config.yaml
n_experts: 128
init_std_router: 0.0323
extras: ["capped logits"]
Below are experts of layer 6 (counted from 0) of a mixture-of-experts language model. Rows are named router (the router's row for the expert), gate (a neuron's input weights, with its number), up (a neuron's input weights, with its number) and show model dimensions 0-47. Each number is 128 + 32 x the weight over its row's rms, rounded and kept within 0 to 255. Numbers have three digits each.
After each expert's rows: a language model's description of what the expert responds to; "gets" lists some tokens that make up at least twice as much of what it gets as of all text. This comes from a sample of Wikipedia text that the model never trained on. Tokens count by the router's weight.

# expert 34
router:156137113139071139122084097108082132123166162129104076057134173053162148149087109098162136126104159144074079109177108109098156127162152134161131
gate0:161115134058154147112105142106147093148105135151145146125142142098106082104152139104074115066082130111149083143146114176149102124113189179093091
up0:154142102079107134077063094127190095126106091145111196116137159089123070084086128171173146098134095194107086100101131152103191106117129135115106
It responds to: Suffixes -ation, -ing, -ment, -ate, -age finishing nouns like operation, equation, orphanage, plus words like support, success, general.
gets: "ing", "ation", "ment", "ate", "age", "ated"

# expert 4
router:092107188135152157102105131086120181104131136141165179106156113117186127111096098142187159164105122127096089086173097125084096108129121175143148
gate0:116169095139141153177120152106123173071145149143133127165162110170124138101060124132045132149099152098106092135148095122143150109145111126114165
up0:129150094159104052104093095177188108112119111103086102119178143114119141139177098153135087145149141141161135194174177086148107118093168159148140
It responds to: Derivational suffixes such as -ial, -ical, -ism, -ology, -ity, completing abstract or scholarly words like artificial, oriental, sociological, velocity.
gets: "ial", "ical", "ism", "rom", "ology", "ient"

# expert 16
router:122176074187067101141147147172139150105166114124092088137069166147078117107167155111077112166116101145100146186101113164165160129102124101132160
gate3:166133133144061126122116067152145158116158088071112091167104171097116076152165139176128126201181163146097119149124126143183123125163087115142173
up3:131137148124184085152124155066103095183084158097116150141167090147177096113154110049170132055149088109155154141128103130108103094101157122046089
It responds to: Short letter fragments inside words split into pieces, such as sc-he-me, rheumatism, c-at-hedral, plus pronouns we and he.
gets: "at", "r", "re", "am", "t", "he"

# expert 19
router:083098198138153137110130159162142146089163079150155162124103140094168173095104159066179094152186162131125131134103115133162143140150150158151179
gate3:096134133181116090078124140078159169125106083112114190155113090112120140134107131158124116131142088113138057099151136084121102183169128129125219
up3:087113165149123088094149130081160127111087109121140162160095084114131129137143138125108127135197130086148062118162125108127124177148129146145206
It responds to: Articles, modals, possessives and abstract adjectives in expository science or health prose, such as the, can, may, their, social, positive.
gets: " the", " to", " The", " a", " their", " can"

# expert 25
router:086125124170089146118092153157137167118111106103107121124140098169073077120161190179091172188164101129098088147145154145162091078154134163153109
gate0:086156150113100094151142166092078070078092108121054096147100095096150137100110086121155105122118225108110117188133217167127124132102126130116092
up0:132158112195170110129128172124125134136172103130090108093154104139082184147133038137134137095064183159106123094148175145133102123031128130106129
It responds to: Middle syllables of names and foreign or technical words, often vowel+m pieces, such as Ne-um-ann, cer-am-ics, T-im, Ph-um-phothingam.
gets: "am", "im", "um", "i", "em", "h"

# expert 30
router:137094101107143108071123130070159150121155143142123109074121181079120168075159155101127058114119086107113111113156062137099158090092146171102129
gate3:146143106077122102124135138105155108129080178125188136101130116141087158153162123162125102108126128144158078148156148146140185115155111157196133
up3:142132108088120129114109068075165146141145151109133146091092124119104190165193158128122054121129112143168072161119091149140157133114111155182155
It responds to: Commas, conjunctions and relative pronouns linking clauses in prose, such as , but, which, who, and, that, often before he or they.
gets: ",", " and", " that", ", and", " he", ", but"

# expert 11
router:120154084137083142076088103141152086191153181139116156099152178104151120118077167170153108145161092144132058093132156053126095120141110128178175
gate0:096067129185087116129131144147099093127164133085156141080142145076122197148116158153102142125087135171165082137088191156117169125147151142129155
up0:155105120150146164138087116093109168136137108130128109109111087113116131148065185073105086139060138114164107113068124103107136123153184124143176
It responds to: Word-final suffix pieces completing a word, especially -er, -ed, -ized, -end, -ified, as in Exchequ-er, apolog-ized, Refer-end-um.
gets: "er", "en", "ed", "e", "y", "end"

# expert 33
router:142108163099132082112154114135085153173122103156124120145198075109149098114163153194084126106144082155128091124174091113070155076065168122149153
gate0:155098140114153087160104122094106144124140166079096155155175115122136113137152097139168058145097085121155115145164128108222145156058144074119129
up0:105163098142115124143182115167124070114054121153170062131110154150129118112157128143175158134142143119142123147088138141114179123150119169184119
It responds to: Words about schooling and institutions in biographies, such as School, University, Bachelor, education, Museum, often after graduated from or of.
gets: " school", " School", " College", " public", " University", "ty"

# expert 49
router:102212103161082134116185184161147150146144116106176096180092173119140094095119123131102176175093154092081138148081166143166121136122048146135140
gate3:111142088125087102125105127196106171121141131175163136092113095115089173129114148128112133197110105119167131063075194147120113117171058136128101
up3:147135184090153129146129181110093104139150111113036173110118162146150114101130174153173092061122111105111175171185111146187110137147164125080140
It responds to: Vowel or short pieces right after an initial consonant in German, Spanish and other European names, such as St-a-atsoper, Sch-a-ub, G-ra-jales.
gets: "a", "u", "á", "o", "ra", " M"

# expert 22
router:152152138148116079093166153126073087130108086148096125079109177104167120094139153105170115098171142093215152102140139097130144178082148168104188
gate0:111168173146117104164139148171110013137105062157100171113209139127116149129126172114124153091143114128165105093095111127098115151127177072138163
up0:130136134126118173100119123114156196126169162096190085148104065138123103141093077134176127169100159123076118166136142161196140108178174131109128
It responds to: Pipe and semicolon separators between numbers in sports statistics, election results and career tables, like 28 | 1 | 2.
gets: " | ", "; ", ") | ", "% | ", " |  | ", " |  |  | "

# expert 29
router:163105148106154112145139095061178076097130165102129167158084153109129167120111146115163167162159144113128185110153147135118103161122174110092042
gate0:107109048097143158165135151129148124168104112150132096177092102146100089142134127101120172114152076106171149123157134148135147160122111140094147
up0:129155208189099175125145126130123128112098132081125097070154112111165148105076087165115119113114195140079057137084155143136108109170143084160130
It responds to: Prepositions of place and source after verbs like located, held, parked, such as in the, from, at, on the, into.
gets: " in", " in the", " from", " of the", " on the", " at"

# expert 61
router:153115122125099118083092111085133084162167091167081119139159139118118128081122135110110076126183194099134168142170077147158145070129117153053114
gate0:132092148129164142183160110103100159095194085079157117129102186117158123146163103189086093113090101136088163150155164152038091155189172109130112
up0:117193147148068099115114200158177108141080176124149126117156157134108115136118124098113194086123099140156096145087150107200128128109104114159182
It responds to: Spaces and prepositions like in, on, about, or colons and dashes right before a number or date, such as "on 9 February", "in 2004".
gets: " ", " in ", ", ", "–", ": ", " | "

# expert 21
router:105104062153140076128161125143146131076128114156086158118076156118145141106108170111119094125160104087228184142145103084131133158091183175061072
gate0:115137038111106114113183146134160086103186131104076140126134117138112110144170167157131161131145090137103162078116119112142127193122141180142118
up0:083101176115156103153120140157116139108089137090132158147097143134145178107053063092121144104104190107141142119119103152146161085152116115125087
It responds to: Pipe separators and digits inside number-heavy tables such as league standings, medal counts and election votes, e.g. 12 | 15 | −13.
gets: " | ", ".", "0", " |", "; ", "% | "